Weights of a small mixture-of-experts language model, trained from scratch on English Wikipedia.
Size: 12 layers, width 192, vocabulary 8192, 13M parameters.
Below are experts of layer 6 (counted from 0) of a mixture-of-experts language model. Rows are named router (the router's row for the expert), gate (a neuron's input weights, with its number), up (a neuron's input weights, with its number), down (a neuron's output weights, with its number) and show model dimensions 48-95. Each number is 200 + 20 x the weight over its row's rms, rounded and kept within 0 to 999.
Before each expert's rows: "mostly gets" lists some tokens that are sent to it at least half of the time; "comes before" lists some tokens at least twice as common just after its tokens as in all text. This comes from a sample of Wikipedia text that the model never trained on. Tokens count by the router's weight.

# expert 2
mostly gets: "2", "1", "3", "9", "4", "6"
comes before: "0", "9", "1", "2", "3", "5"
router,191,246,192,195,203,226,175,205,163,220,221,205,225,154,250,187,188,185,203,170,185,200,205,180,216,211,176,235,205,207,190,189,200,218,168,190,191,191,209,221,187,213,224,181,224,203,193,191
gate8,210,222,207,219,207,201,190,177,229,225,214,223,179,201,199,218,155,216,169,205,197,204,184,163,214,212,169,186,206,211,209,216,186,211,197,215,188,199,199,185,187,191,203,193,193,201,175,230
up8,194,209,228,193,163,207,208,191,220,242,186,198,201,182,186,193,165,221,237,194,156,219,246,202,228,179,196,188,201,234,168,176,184,185,161,209,179,156,197,200,173,155,214,211,192,210,203,215
down8,207,200,217,219,195,211,201,200,211,198,174,194,214,185,178,218,183,209,202,187,213,197,187,212,216,191,165,175,186,186,200,151,189,208,228,223,228,165,192,227,160,177,206,212,182,160,231,210
gate9,201,216,237,209,208,192,206,174,178,206,190,195,199,175,212,163,193,170,210,223,162,169,204,191,190,200,158,212,224,212,198,221,222,222,158,209,199,193,186,190,189,188,167,224,180,186,164,207
up9,212,199,211,197,195,187,243,205,211,201,211,203,204,190,202,222,200,194,161,158,159,171,177,228,209,185,201,175,194,207,166,158,192,235,190,214,191,158,232,197,169,207,217,203,218,202,222,203
down9,178,172,206,224,212,154,192,211,168,206,192,208,191,191,206,174,174,202,193,203,201,179,162,206,203,202,209,199,185,198,205,209,215,192,187,206,164,207,203,196,248,212,189,195,198,192,205,187
gate10,182,184,183,205,212,154,218,199,210,208,212,198,160,193,206,191,199,171,166,225,189,167,206,205,188,213,187,212,208,200,213,189,199,219,161,189,224,195,167,203,197,178,189,205,232,166,192,189
up10,177,224,173,212,201,233,202,213,194,184,202,188,243,188,181,176,179,190,191,163,198,193,155,214,202,194,201,178,178,188,204,179,229,191,230,192,162,214,220,155,199,201,202,186,182,181,162,223
down10,167,192,218,171,198,204,209,202,195,216,181,211,169,211,175,216,194,203,184,200,199,207,221,204,199,192,221,188,200,169,164,215,215,210,208,226,204,196,248,186,190,198,161,201,208,241,232,194
gate11,213,207,167,188,210,219,199,235,206,185,176,210,236,225,265,205,206,217,205,194,196,191,198,196,230,208,233,201,186,224,207,232,205,234,194,184,209,190,189,222,235,173,205,170,207,199,193,184
up11,173,206,218,188,238,211,188,197,196,199,182,205,219,167,207,219,193,175,216,214,214,246,210,209,168,224,219,224,185,210,192,239,230,207,183,199,174,223,211,150,189,208,192,182,186,215,204,196
down11,202,189,196,204,219,183,210,204,230,177,184,159,201,224,198,195,209,185,158,191,167,153,184,187,196,175,199,201,230,216,220,196,155,218,212,145,217,195,224,247,237,198,186,219,215,179,227,197
gate12,208,183,203,198,199,232,193,211,174,200,146,191,187,198,190,212,216,217,161,218,202,212,161,221,174,199,189,159,196,176,200,196,220,242,206,156,214,221,189,194,204,245,230,212,216,203,203,210
up12,192,249,196,245,185,176,205,200,217,207,212,160,235,199,202,198,204,185,184,177,213,176,186,216,210,228,204,186,236,213,157,194,222,179,164,176,206,189,166,187,194,212,204,207,186,205,164,225
down12,199,174,221,228,176,180,208,220,217,196,183,165,229,206,174,206,184,218,213,202,225,192,214,163,202,197,199,215,222,223,180,205,207,184,227,183,210,229,191,164,214,214,222,201,201,220,190,194
gate13,212,213,192,189,214,175,172,178,195,185,199,189,201,216,219,230,200,199,211,210,206,172,190,164,223,213,210,213,218,220,219,207,202,236,203,174,209,178,174,200,161,152,182,170,212,204,206,196
up13,235,242,181,179,200,217,210,231,194,209,185,199,220,174,224,170,220,205,233,203,213,187,229,164,198,204,171,219,231,191,215,194,182,176,199,206,205,171,177,183,190,200,164,283,219,224,205,198
down13,204,185,200,218,178,209,192,238,186,196,182,213,178,206,194,169,198,175,210,228,199,207,209,239,212,203,177,193,190,183,203,241,221,212,195,180,212,189,234,170,176,209,223,189,225,159,172,217
gate14,225,240,212,195,203,187,215,176,200,176,212,191,224,206,211,176,224,209,206,234,209,178,197,175,205,227,201,184,195,165,187,223,164,204,195,189,215,182,150,231,175,200,200,229,218,214,201,220
up14,196,177,205,193,172,196,185,195,216,201,189,195,169,163,203,172,167,202,198,184,190,179,191,179,179,234,212,183,206,180,220,178,191,192,227,201,166,186,184,216,179,210,194,208,179,241,202,231
down14,210,207,198,203,216,178,183,221,187,170,215,229,190,196,228,205,191,198,189,182,199,193,166,196,214,210,219,216,243,208,198,212,204,192,164,174,207,184,215,207,181,221,173,220,210,218,162,179
gate15,228,230,217,197,208,210,193,208,188,173,166,185,188,182,211,218,186,227,212,178,210,194,216,165,174,186,209,248,165,199,200,186,185,223,197,172,200,194,184,232,208,241,173,248,197,192,212,170
up15,205,189,202,154,209,222,193,209,241,213,235,215,189,195,195,201,201,181,178,189,203,197,202,202,205,203,162,200,224,206,180,216,173,180,165,187,196,219,200,199,205,170,203,208,196,174,188,217
down15,210,183,184,182,206,182,183,188,183,165,188,184,174,210,188,169,193,197,177,218,186,176,218,201,195,214,216,204,182,177,193,224,188,219,211,209,229,241,223,206,231,195,222,195,193,215,203,218
gate16,205,205,203,211,214,152,198,238,208,196,203,186,222,207,178,214,201,233,173,201,218,216,202,225,194,215,178,194,163,225,219,198,197,215,206,195,238,214,208,204,216,233,203,188,213,174,214,167
up16,209,205,220,212,222,215,224,184,192,191,198,200,172,228,221,197,174,179,213,205,219,224,219,221,213,223,201,186,186,195,216,189,233,232,211,177,215,230,216,182,195,202,230,216,176,197,223,203
down16,216,204,210,192,212,208,211,202,178,194,200,158,207,227,212,199,229,187,184,188,191,183,204,238,232,211,198,224,214,184,207,208,204,200,209,209,187,225,187,172,171,168,180,195,198,171,203,211
gate17,193,211,188,197,204,248,215,267,210,179,199,207,217,198,202,201,233,190,163,205,208,218,202,206,176,183,204,190,192,205,217,233,208,196,199,185,201,212,206,192,222,173,181,217,197,196,176,193
up17,215,226,185,199,235,214,178,237,207,199,189,220,200,205,216,187,207,176,180,193,184,206,191,226,181,219,198,176,205,212,237,170,188,168,200,205,177,191,207,187,244,203,224,205,190,174,211,189
down17,197,180,193,201,197,211,218,204,217,213,245,208,201,206,206,203,168,196,197,239,170,218,205,195,213,224,213,164,186,234,134,207,214,182,218,191,187,179,166,191,183,198,155,212,198,206,225,189
gate18,192,204,229,189,196,140,195,196,182,194,203,166,193,168,219,194,207,216,184,200,200,228,186,164,200,211,241,205,166,176,189,184,204,204,167,218,183,202,199,224,207,194,191,191,175,196,198,205
up18,202,225,213,200,179,183,200,183,237,231,170,194,200,235,173,197,196,171,221,224,195,206,226,226,216,195,226,207,232,218,215,170,213,206,196,178,212,207,212,204,183,170,227,204,212,210,161,179
down18,178,199,229,220,217,187,201,182,222,196,206,157,190,165,240,219,205,207,200,211,207,205,194,200,189,189,180,199,187,203,239,267,204,186,196,163,210,216,206,219,202,234,198,208,191,208,211,204
gate19,200,202,186,256,216,179,195,218,219,207,173,177,213,175,164,207,210,175,190,185,208,190,202,191,198,208,201,208,229,208,198,211,194,196,190,204,167,198,194,188,238,203,225,220,207,198,187,177
up19,212,210,227,195,200,225,181,246,159,196,193,220,191,194,207,199,203,174,203,202,216,234,190,198,184,172,198,205,206,181,215,192,166,182,158,207,179,212,199,195,174,168,228,210,202,207,191,168
down19,157,189,204,151,197,182,230,252,164,208,208,251,191,217,180,177,180,211,206,245,180,202,185,218,224,179,204,227,174,184,222,177,193,183,213,223,179,204,185,194,226,205,227,208,209,199,195,155
gate20,195,182,148,206,211,208,212,251,198,218,213,187,197,211,207,167,206,203,216,206,201,183,179,218,220,246,184,192,225,182,237,183,222,169,192,208,181,174,177,188,210,201,209,167,214,181,186,181
up20,194,220,192,202,234,245,198,180,200,184,193,195,166,215,193,196,182,209,218,161,183,205,212,198,198,224,149,190,181,167,234,210,215,181,156,212,199,214,215,204,209,247,198,198,235,147,197,204
down20,166,199,148,197,190,202,203,194,223,172,227,237,190,216,198,217,215,193,191,210,163,182,206,186,197,201,204,228,183,218,180,161,194,212,176,216,207,199,207,221,214,242,204,223,192,244,188,176
gate21,200,175,205,235,222,239,202,237,179,192,171,198,215,208,175,199,179,183,208,178,179,188,141,185,189,191,213,196,181,210,214,177,197,225,216,183,180,192,200,174,180,224,225,186,160,202,210,202
up21,174,231,219,182,188,217,204,203,165,224,156,195,220,229,190,187,195,179,196,231,221,204,165,223,208,184,194,187,249,194,206,207,169,218,188,244,198,206,176,231,224,231,226,195,196,192,214,171
down21,172,240,195,182,217,189,209,220,178,222,170,173,180,177,230,213,217,188,185,219,216,198,195,178,221,157,171,191,209,219,193,194,197,191,207,235,203,188,197,232,207,152,231,196,164,230,229,166
gate22,192,191,162,186,230,206,182,179,207,179,207,164,239,190,182,173,218,202,166,164,186,199,197,194,218,208,173,209,200,203,210,220,189,201,188,186,191,223,170,194,190,211,183,183,136,204,210,225
up22,211,200,213,182,195,206,207,189,250,195,185,191,156,219,209,200,190,209,190,200,220,221,223,217,186,209,241,223,232,228,221,193,262,218,223,210,207,158,231,205,197,209,216,200,183,204,205,166
down22,207,163,208,214,208,210,183,229,169,219,154,203,179,221,205,179,205,190,165,191,201,203,151,216,183,228,164,210,185,188,236,207,180,209,157,167,185,210,196,205,174,231,190,219,195,206,212,195

# expert 19
mostly gets: "\n", "|", "---|---|---|---|", " Total", "On", " Date"
comes before: "|", "-", "==", "=", "===", ":"
router,202,177,219,185,207,189,193,199,199,191,206,156,179,172,225,197,170,204,165,237,190,208,190,206,218,193,212,191,182,218,231,198,176,187,191,191,208,178,187,194,177,227,220,182,174,187,208,210
gate8,185,220,195,171,216,180,173,232,212,173,203,207,239,211,218,206,183,199,195,180,199,244,177,185,221,218,175,207,204,214,221,195,169,204,211,199,194,194,196,194,173,202,208,216,191,210,235,225
up8,208,212,225,231,163,196,189,201,187,227,218,215,201,169,213,184,179,187,231,213,215,158,190,190,190,229,210,196,189,204,202,217,228,225,208,195,241,232,176,187,182,215,154,248,171,199,210,191
down8,198,226,197,206,167,192,200,177,196,224,204,179,219,216,187,176,219,187,190,196,227,209,213,165,205,203,230,156,198,207,172,195,242,230,181,204,226,163,194,210,212,206,204,222,170,179,171,232
gate9,196,204,176,203,175,178,210,180,167,208,177,188,181,203,223,246,199,206,232,202,222,206,210,201,200,230,186,180,199,160,201,227,219,206,202,207,200,212,206,182,240,177,198,242,188,202,198,186
up9,208,200,216,152,174,196,213,201,199,201,216,217,232,167,207,186,221,163,196,202,229,189,189,207,202,219,221,177,190,199,227,170,174,208,195,188,167,185,187,211,194,218,180,180,231,210,222,232
down9,224,217,206,223,207,189,200,205,195,198,191,198,210,188,180,211,209,193,216,200,239,197,177,203,192,177,210,205,215,217,201,209,226,199,204,154,241,244,210,177,219,170,166,197,198,214,192,190
gate10,166,189,198,202,185,207,177,232,198,184,203,185,225,222,180,170,234,202,191,217,202,184,193,202,159,178,184,171,200,200,152,218,200,189,178,201,219,189,188,175,192,161,209,199,218,175,201,223
up10,185,241,219,213,208,202,200,206,192,213,170,170,195,204,217,227,223,201,221,232,173,166,222,211,195,215,193,181,201,201,167,178,184,174,179,171,190,225,178,167,210,172,198,193,224,193,216,194
down10,191,225,155,222,229,201,174,154,199,196,229,233,223,211,227,222,213,201,192,169,194,179,218,231,211,217,186,167,206,221,200,166,221,199,220,168,177,207,176,202,227,212,195,173,229,189,137,158
gate11,192,218,171,232,193,183,206,169,203,193,212,201,195,191,201,224,179,202,171,188,197,236,224,168,211,191,229,224,173,191,217,189,199,206,200,198,203,226,229,207,205,220,223,205,176,219,212,204
up11,199,168,246,181,178,217,231,166,220,195,199,207,184,200,193,195,196,161,193,221,214,211,188,186,217,210,186,181,213,172,214,214,203,212,183,194,200,230,203,229,198,221,211,217,195,220,204,207
down11,192,193,205,216,184,177,203,190,187,167,199,187,173,237,220,211,203,162,155,220,180,179,212,201,174,186,205,268,202,169,180,178,180,201,185,157,173,177,210,204,211,181,194,216,189,203,172,164
gate12,208,200,184,206,210,181,194,223,197,183,192,201,209,204,203,196,205,180,193,227,200,174,190,184,203,259,211,189,191,220,181,161,233,210,199,207,188,217,180,204,179,195,198,214,187,160,169,233
up12,171,227,200,180,208,195,171,202,189,171,195,192,186,207,207,215,180,185,208,213,189,205,164,192,210,200,193,195,185,243,180,182,204,194,159,221,192,225,190,231,175,208,190,186,184,196,164,221
down12,202,194,202,225,203,214,191,202,198,179,181,229,200,207,203,205,198,186,196,193,204,168,214,184,227,195,214,184,202,177,181,185,225,225,211,181,186,185,207,195,196,165,184,194,215,198,185,183
gate13,183,203,209,172,195,191,181,203,185,214,179,183,207,172,174,187,172,199,127,240,186,191,202,242,198,183,238,204,212,223,212,197,214,229,233,202,173,172,209,193,178,234,177,202,156,218,229,189
up13,203,229,212,215,212,191,203,201,227,187,197,189,218,179,180,200,200,189,232,195,180,202,189,201,200,185,180,192,222,192,201,157,198,200,217,213,224,214,223,198,226,173,213,177,207,220,182,167
down13,194,216,180,187,203,189,190,177,198,191,176,212,207,149,228,189,219,179,201,238,205,199,189,177,215,182,193,175,175,206,196,176,200,212,214,195,208,217,232,229,194,219,204,193,181,219,199,219
gate14,195,175,195,245,186,196,166,225,190,179,209,196,177,157,204,188,197,224,206,248,201,191,247,218,190,225,202,175,188,188,158,195,203,196,194,217,180,209,203,176,184,190,213,237,196,197,179,199
up14,208,219,198,204,164,207,187,197,183,201,187,207,200,188,218,236,197,222,177,198,240,190,197,177,235,222,212,193,214,201,207,209,191,183,219,205,167,173,176,200,199,183,155,194,201,192,224,217
down14,188,185,190,180,211,228,201,196,202,209,212,201,191,180,208,167,220,206,185,188,181,210,195,212,205,172,215,224,165,212,198,184,227,173,223,217,181,170,215,183,229,174,202,201,221,196,181,196
gate15,208,226,199,196,219,190,226,208,210,177,227,191,205,209,204,172,194,210,197,147,206,228,217,167,243,235,194,177,217,219,185,178,198,178,186,229,208,184,238,186,207,192,247,176,191,190,218,189
up15,167,213,216,205,220,243,178,230,202,231,196,215,188,181,215,164,185,201,217,170,234,203,195,231,244,211,208,196,197,182,202,210,202,205,185,215,170,176,217,233,194,197,211,188,189,197,160,176
down15,196,212,194,178,182,215,229,216,191,191,194,205,216,189,209,170,184,191,164,203,203,176,227,186,174,224,208,191,211,196,187,175,157,176,186,190,236,207,224,194,207,222,212,179,203,184,193,184
gate16,219,212,173,192,215,188,193,189,218,217,237,212,201,213,175,175,189,229,172,182,180,228,221,206,167,201,196,214,201,231,183,232,232,182,229,206,236,202,210,194,216,172,229,230,211,206,191,200
up16,159,178,189,211,215,159,174,183,180,183,209,176,205,182,203,210,196,210,191,226,187,212,181,225,189,177,205,178,164,186,197,190,211,209,228,165,219,203,197,232,172,193,182,218,235,214,204,230
down16,214,209,224,247,225,189,222,208,196,192,168,190,183,186,185,198,197,183,222,219,211,189,210,182,215,211,189,188,192,193,224,181,213,206,213,188,206,214,193,177,173,179,179,198,195,182,204,197
gate17,228,191,190,169,204,192,204,198,216,199,237,229,200,190,189,167,204,214,182,191,196,185,205,169,230,156,195,194,189,214,229,209,182,198,194,199,199,183,195,212,194,259,195,157,191,177,216,207
up17,189,234,220,217,184,173,237,177,208,216,219,175,208,193,148,228,193,208,187,170,199,174,219,158,196,206,200,215,233,207,165,236,184,178,184,200,198,178,230,196,197,211,207,209,203,206,218,234
down17,194,168,187,233,227,205,182,178,225,170,193,186,218,212,196,181,212,208,158,198,209,189,185,200,177,184,184,189,206,212,192,217,201,199,206,201,197,215,210,229,212,233,183,198,181,199,192,203
gate18,193,224,197,201,241,206,187,168,220,188,209,135,193,233,183,173,217,204,212,210,203,206,185,167,204,189,188,214,168,220,226,227,216,196,227,222,213,200,200,164,192,194,182,203,221,227,219,207
up18,181,201,219,223,200,185,195,205,223,204,189,168,205,223,206,210,198,189,212,183,219,201,187,187,209,269,202,186,188,218,202,195,199,191,192,186,198,207,198,195,185,187,180,209,206,211,213,210
down18,190,219,221,203,250,239,182,206,229,180,200,191,234,210,210,160,186,199,200,207,192,204,245,253,191,194,223,219,195,241,186,220,206,234,210,161,201,202,194,232,188,219,195,229,182,214,179,173
gate19,204,194,194,208,184,233,215,191,185,191,213,191,206,190,185,212,209,168,182,217,213,191,161,183,226,179,192,196,203,203,215,186,225,223,263,202,226,196,186,193,218,191,208,199,185,192,228,175
up19,206,187,162,202,195,220,179,187,192,215,184,208,219,193,163,247,173,233,210,214,209,204,204,169,252,212,216,212,202,234,181,188,236,183,228,203,197,204,228,170,215,201,209,199,208,163,196,194
down19,196,185,182,208,191,201,174,212,197,175,237,195,207,209,215,161,176,212,193,181,187,198,187,186,219,180,192,180,202,228,175,152,186,168,205,187,221,172,232,241,231,176,188,158,213,190,181,226
gate20,186,187,218,192,190,198,233,196,225,193,206,237,208,176,190,198,175,203,213,223,179,205,219,194,151,219,186,224,168,204,204,204,190,198,208,155,189,219,193,204,235,188,202,237,232,196,199,222
up20,191,221,205,234,195,180,202,198,187,190,178,179,209,257,177,214,207,217,199,203,165,213,217,208,179,183,170,202,187,184,203,193,201,196,194,203,191,223,174,202,184,185,223,230,197,186,232,220
down20,209,213,217,147,173,210,187,191,174,206,197,196,170,203,187,235,187,217,153,203,203,188,184,219,237,161,230,206,176,170,249,173,207,176,226,198,188,192,179,183,208,223,184,212,236,182,202,174
gate21,184,221,199,181,183,194,238,213,186,202,215,240,171,191,189,198,188,207,206,160,183,216,212,225,213,207,170,213,176,209,225,218,177,185,204,180,201,214,205,204,197,208,220,202,218,184,223,221
up21,163,209,217,241,202,159,197,211,198,237,206,221,234,197,196,200,211,182,196,189,185,227,179,176,163,209,217,156,218,166,204,167,206,171,219,206,221,193,198,226,185,231,197,230,223,203,199,144
down21,201,204,195,193,191,198,185,198,169,214,192,183,182,196,194,186,180,187,194,219,187,215,172,132,205,214,178,191,195,185,217,188,183,201,192,229,197,165,200,199,206,179,229,181,160,195,195,206
gate22,196,216,200,203,185,245,208,230,188,187,178,185,194,211,160,210,201,204,217,192,215,168,175,186,187,156,209,195,204,206,216,198,208,224,193,201,211,230,173,161,178,213,178,181,179,172,187,199
up22,208,217,192,184,204,205,210,212,199,216,206,201,220,200,186,219,164,191,207,190,237,230,193,232,162,149,194,183,195,217,183,204,184,224,203,196,228,171,192,181,195,208,218,197,209,169,203,175
down22,183,181,190,193,181,217,220,160,215,219,217,205,183,216,218,179,194,215,193,205,195,166,233,209,169,206,210,221,189,209,195,163,200,228,200,195,204,208,162,215,219,201,227,202,207,231,220,198

# expert 4
mostly gets: "\n", "|", "==", "===", ").", " =="
comes before: "\n", "-", "|", "==", "The", "In"
router,199,187,228,204,165,225,188,175,231,174,171,178,191,205,241,207,170,194,215,213,193,200,213,200,188,186,237,223,214,185,210,234,223,199,200,205,194,221,231,217,190,217,186,174,195,180,213,189
gate8,219,194,217,209,192,209,193,188,221,198,213,183,222,216,208,201,198,206,196,179,206,213,214,202,201,158,189,213,201,203,165,211,185,211,220,215,174,177,205,218,208,221,214,212,218,161,204,191
up8,195,219,230,193,183,223,208,236,187,196,206,217,177,195,166,208,204,217,207,241,217,195,226,201,199,199,213,209,192,232,193,207,177,164,218,220,186,158,204,168,165,202,200,193,181,199,178,203
down8,197,199,171,196,187,212,182,194,213,210,211,165,202,180,221,164,190,208,197,235,214,193,225,149,202,229,192,179,231,255,172,212,199,212,225,179,209,192,222,228,225,170,205,186,195,192,202,192
gate9,186,202,210,167,193,182,219,251,206,197,228,200,245,209,194,173,181,205,188,165,212,205,208,164,155,221,216,220,167,219,211,182,178,184,215,185,203,188,213,200,168,184,193,182,189,181,209,193
up9,177,198,181,164,212,236,230,202,185,192,187,168,195,212,189,198,181,266,170,208,229,184,199,164,201,220,213,200,224,183,221,214,192,201,186,201,207,213,249,185,196,181,194,214,195,179,199,191
down9,196,204,206,156,198,206,190,220,181,221,207,229,196,183,187,232,172,184,198,205,204,229,230,224,204,186,206,184,179,219,228,198,211,164,181,204,206,197,247,238,209,218,197,192,196,199,162,202
gate10,166,199,215,187,150,187,220,164,193,194,210,186,212,215,179,204,207,196,186,244,200,184,225,183,183,193,182,184,201,189,217,214,204,183,210,179,229,204,192,220,184,213,204,203,192,181,185,223
up10,219,232,180,202,209,187,165,203,198,211,245,224,227,203,174,128,174,197,152,196,226,197,210,193,185,225,203,203,208,203,197,173,198,170,173,202,199,178,199,178,202,191,183,210,227,210,208,183
down10,175,210,213,206,220,181,217,243,169,208,200,210,158,231,189,234,193,192,213,190,191,215,180,199,195,199,175,210,204,204,223,220,170,229,184,204,188,206,202,181,187,204,189,238,203,195,157,193
gate11,207,189,225,169,228,193,223,226,218,208,203,217,203,202,199,215,215,208,186,207,218,185,165,205,211,207,169,221,178,216,188,217,165,181,186,166,213,194,200,202,199,238,191,201,205,168,184,212
up11,202,198,184,243,198,192,257,209,218,205,190,206,216,210,199,167,187,229,183,213,225,219,191,214,193,190,227,170,196,195,211,210,250,207,190,215,202,179,230,222,172,169,215,225,221,206,213,171
down11,204,220,226,190,211,209,170,206,234,201,213,185,205,186,196,215,195,205,218,190,160,211,211,175,210,220,205,202,215,195,194,172,178,206,192,209,215,221,172,184,213,221,176,198,219,185,217,172
gate12,190,232,233,203,214,234,197,227,175,201,188,228,201,192,225,157,190,202,206,223,210,203,201,189,231,194,165,212,194,205,146,224,237,229,207,194,207,184,176,166,218,217,187,188,216,201,176,193
up12,216,199,190,190,202,185,263,181,214,177,217,198,181,204,187,206,226,225,190,166,206,167,181,217,198,208,217,200,174,194,249,207,228,206,216,186,193,219,180,182,180,212,203,178,212,217,193,241
down12,214,171,211,212,184,204,239,197,164,246,193,170,224,211,187,177,176,207,185,208,228,193,178,183,225,192,189,192,190,209,178,185,212,200,194,229,200,200,204,197,204,188,226,218,236,206,170,187
gate13,203,148,206,228,182,224,193,174,215,185,211,193,204,182,208,217,191,186,202,192,201,192,171,219,231,206,222,208,176,207,192,217,193,185,243,186,187,208,222,198,219,203,200,180,175,182,247,197
up13,202,181,181,204,176,221,196,200,212,196,208,230,197,205,168,201,218,206,167,187,204,198,226,234,189,180,224,243,228,193,198,194,177,184,188,197,197,207,205,216,176,218,182,169,159,200,208,182
down13,209,210,172,191,177,218,207,227,217,206,196,190,234,197,231,172,212,198,211,235,190,175,202,215,214,213,165,239,187,189,191,160,217,198,195,177,199,215,182,166,202,195,198,215,191,224,215,214
gate14,201,167,193,180,220,171,195,201,206,204,199,205,172,180,200,211,156,192,211,219,189,171,202,207,189,200,202,160,184,200,179,207,215,240,186,231,156,180,184,218,178,201,207,170,190,198,215,217
up14,153,231,191,222,212,199,171,194,218,207,203,212,217,213,198,247,219,213,185,223,201,217,215,181,200,214,175,231,214,214,223,194,218,200,192,186,197,209,187,187,174,158,201,226,222,208,184,198
down14,263,196,203,219,174,226,190,223,210,204,173,208,196,192,194,222,228,179,177,196,186,160,193,213,198,172,177,213,192,190,195,177,197,225,200,184,214,200,217,184,183,157,186,182,185,174,203,177
gate15,173,183,221,213,185,154,166,176,189,179,187,180,206,216,234,212,181,186,208,192,196,193,204,208,195,163,188,204,200,189,191,206,208,212,223,183,202,209,189,216,216,175,203,228,198,186,213,168
up15,192,179,230,207,190,205,186,256,188,224,192,226,192,182,164,211,175,210,205,207,180,228,192,180,189,198,193,232,184,212,188,163,205,239,203,195,185,240,190,204,198,219,204,224,194,212,189,227
down15,208,221,211,235,220,200,208,181,208,206,232,174,206,198,240,224,209,246,184,175,178,191,192,197,183,196,195,239,214,192,237,221,211,201,196,213,190,183,193,216,200,197,213,198,199,236,187,187
gate16,203,204,202,222,210,216,224,190,224,213,204,171,202,186,207,206,191,175,198,212,183,217,155,187,214,209,185,183,206,199,188,211,181,191,221,224,184,183,184,194,189,199,212,218,150,209,205,198
up16,248,202,183,237,190,174,181,202,219,199,188,210,188,219,207,203,198,200,208,188,210,200,175,197,208,167,233,194,214,184,193,189,206,201,198,195,189,205,229,197,260,213,198,202,189,169,203,226
down16,177,188,200,184,186,189,208,226,194,244,206,223,211,190,178,193,196,218,186,190,245,202,191,216,191,193,207,207,176,224,223,193,222,194,198,184,194,181,184,180,196,193,253,178,178,230,174,174
gate17,237,194,180,207,177,206,193,190,175,199,184,175,209,202,205,212,175,207,179,212,169,235,209,242,172,197,219,202,221,180,202,198,214,245,186,180,223,205,165,177,196,184,186,176,230,202,215,205
up17,195,227,209,209,190,220,216,225,197,209,191,190,200,172,206,204,198,179,195,164,200,223,179,192,210,177,245,207,178,208,213,177,206,192,207,173,225,172,199,217,191,198,189,240,167,180,236,186
down17,184,213,212,202,222,189,157,161,175,226,209,225,190,185,224,233,220,207,194,223,203,215,220,209,210,181,221,230,181,234,209,237,178,168,175,221,189,208,243,180,179,197,234,191,174,219,195,193
gate18,199,214,217,230,196,213,213,214,227,196,206,203,188,203,210,174,219,201,262,199,178,218,147,178,188,180,219,204,193,217,193,199,204,214,187,209,203,212,186,184,229,238,200,207,200,190,186,206
up18,202,192,181,201,147,182,220,223,186,217,217,202,213,177,178,196,221,180,222,159,222,199,175,191,201,181,193,192,170,193,212,194,248,218,222,182,194,194,214,209,181,216,173,204,203,200,219,151
down18,195,171,184,191,214,231,228,155,238,196,176,198,171,237,211,175,176,196,191,174,181,225,214,207,255,176,212,202,195,204,181,215,221,219,213,202,211,185,199,195,229,205,225,194,181,205,195,194
gate19,205,191,206,211,216,157,177,220,210,205,170,182,229,192,202,229,202,188,198,164,205,189,238,214,195,205,230,228,205,171,208,216,204,182,193,223,199,216,207,199,206,159,193,213,209,187,209,186
up19,209,210,217,220,258,215,162,206,166,212,176,213,197,190,192,192,206,183,218,190,175,190,193,230,189,220,185,217,175,200,208,191,212,213,202,186,192,192,182,162,206,206,154,170,231,182,188,217
down19,172,178,191,205,197,222,227,224,190,184,204,186,203,218,184,176,155,187,183,186,230,211,195,189,216,216,225,172,207,224,159,198,231,212,210,192,214,181,167,179,177,173,193,153,206,192,184,179
gate20,148,203,216,169,177,181,207,170,161,169,198,197,211,178,197,190,173,195,178,203,228,178,192,189,186,227,186,207,184,187,240,211,149,185,168,202,224,196,212,220,194,199,200,239,203,202,218,195
up20,155,232,200,193,181,184,184,191,225,206,213,218,225,199,224,214,188,228,228,226,206,218,206,224,199,208,211,205,189,205,203,183,227,183,211,242,183,216,181,221,203,145,226,149,216,219,184,226
down20,196,201,190,226,210,203,229,166,182,192,197,190,196,264,221,193,196,172,189,209,211,205,183,209,197,187,181,218,213,199,208,191,222,205,208,257,251,205,184,189,164,189,219,242,201,175,195,200
gate21,184,200,196,209,168,195,191,171,220,194,227,213,182,179,187,158,208,219,203,202,203,208,201,214,218,203,216,206,218,166,208,195,178,175,249,200,165,185,184,205,182,184,234,215,187,195,209,186
up21,215,211,187,200,178,185,194,226,184,218,195,169,188,264,207,207,201,203,174,198,171,190,192,184,208,192,190,190,237,158,200,189,188,189,196,217,206,201,196,213,204,210,222,223,206,185,207,202
down21,197,216,207,176,175,221,186,182,213,163,174,205,191,187,196,217,183,195,204,210,180,199,177,223,196,202,207,212,218,196,190,232,193,179,209,204,192,214,246,163,203,203,239,218,203,174,176,176
gate22,198,194,170,211,197,230,226,222,221,202,190,199,208,238,198,205,183,174,190,203,223,199,220,185,173,200,173,210,226,157,198,213,208,189,212,244,224,188,211,203,210,192,217,227,226,193,201,245
up22,182,209,205,174,218,175,177,208,234,193,206,214,242,182,239,200,214,187,216,212,184,172,181,199,198,197,183,215,182,205,199,213,179,156,203,189,193,184,209,206,201,207,210,239,222,216,183,181
down22,236,182,179,211,216,179,228,190,225,178,202,241,229,176,214,225,167,184,223,221,184,191,213,169,144,221,229,187,190,170,207,230,216,180,195,175,255,221,177,208,199,189,184,210,223,192,194,210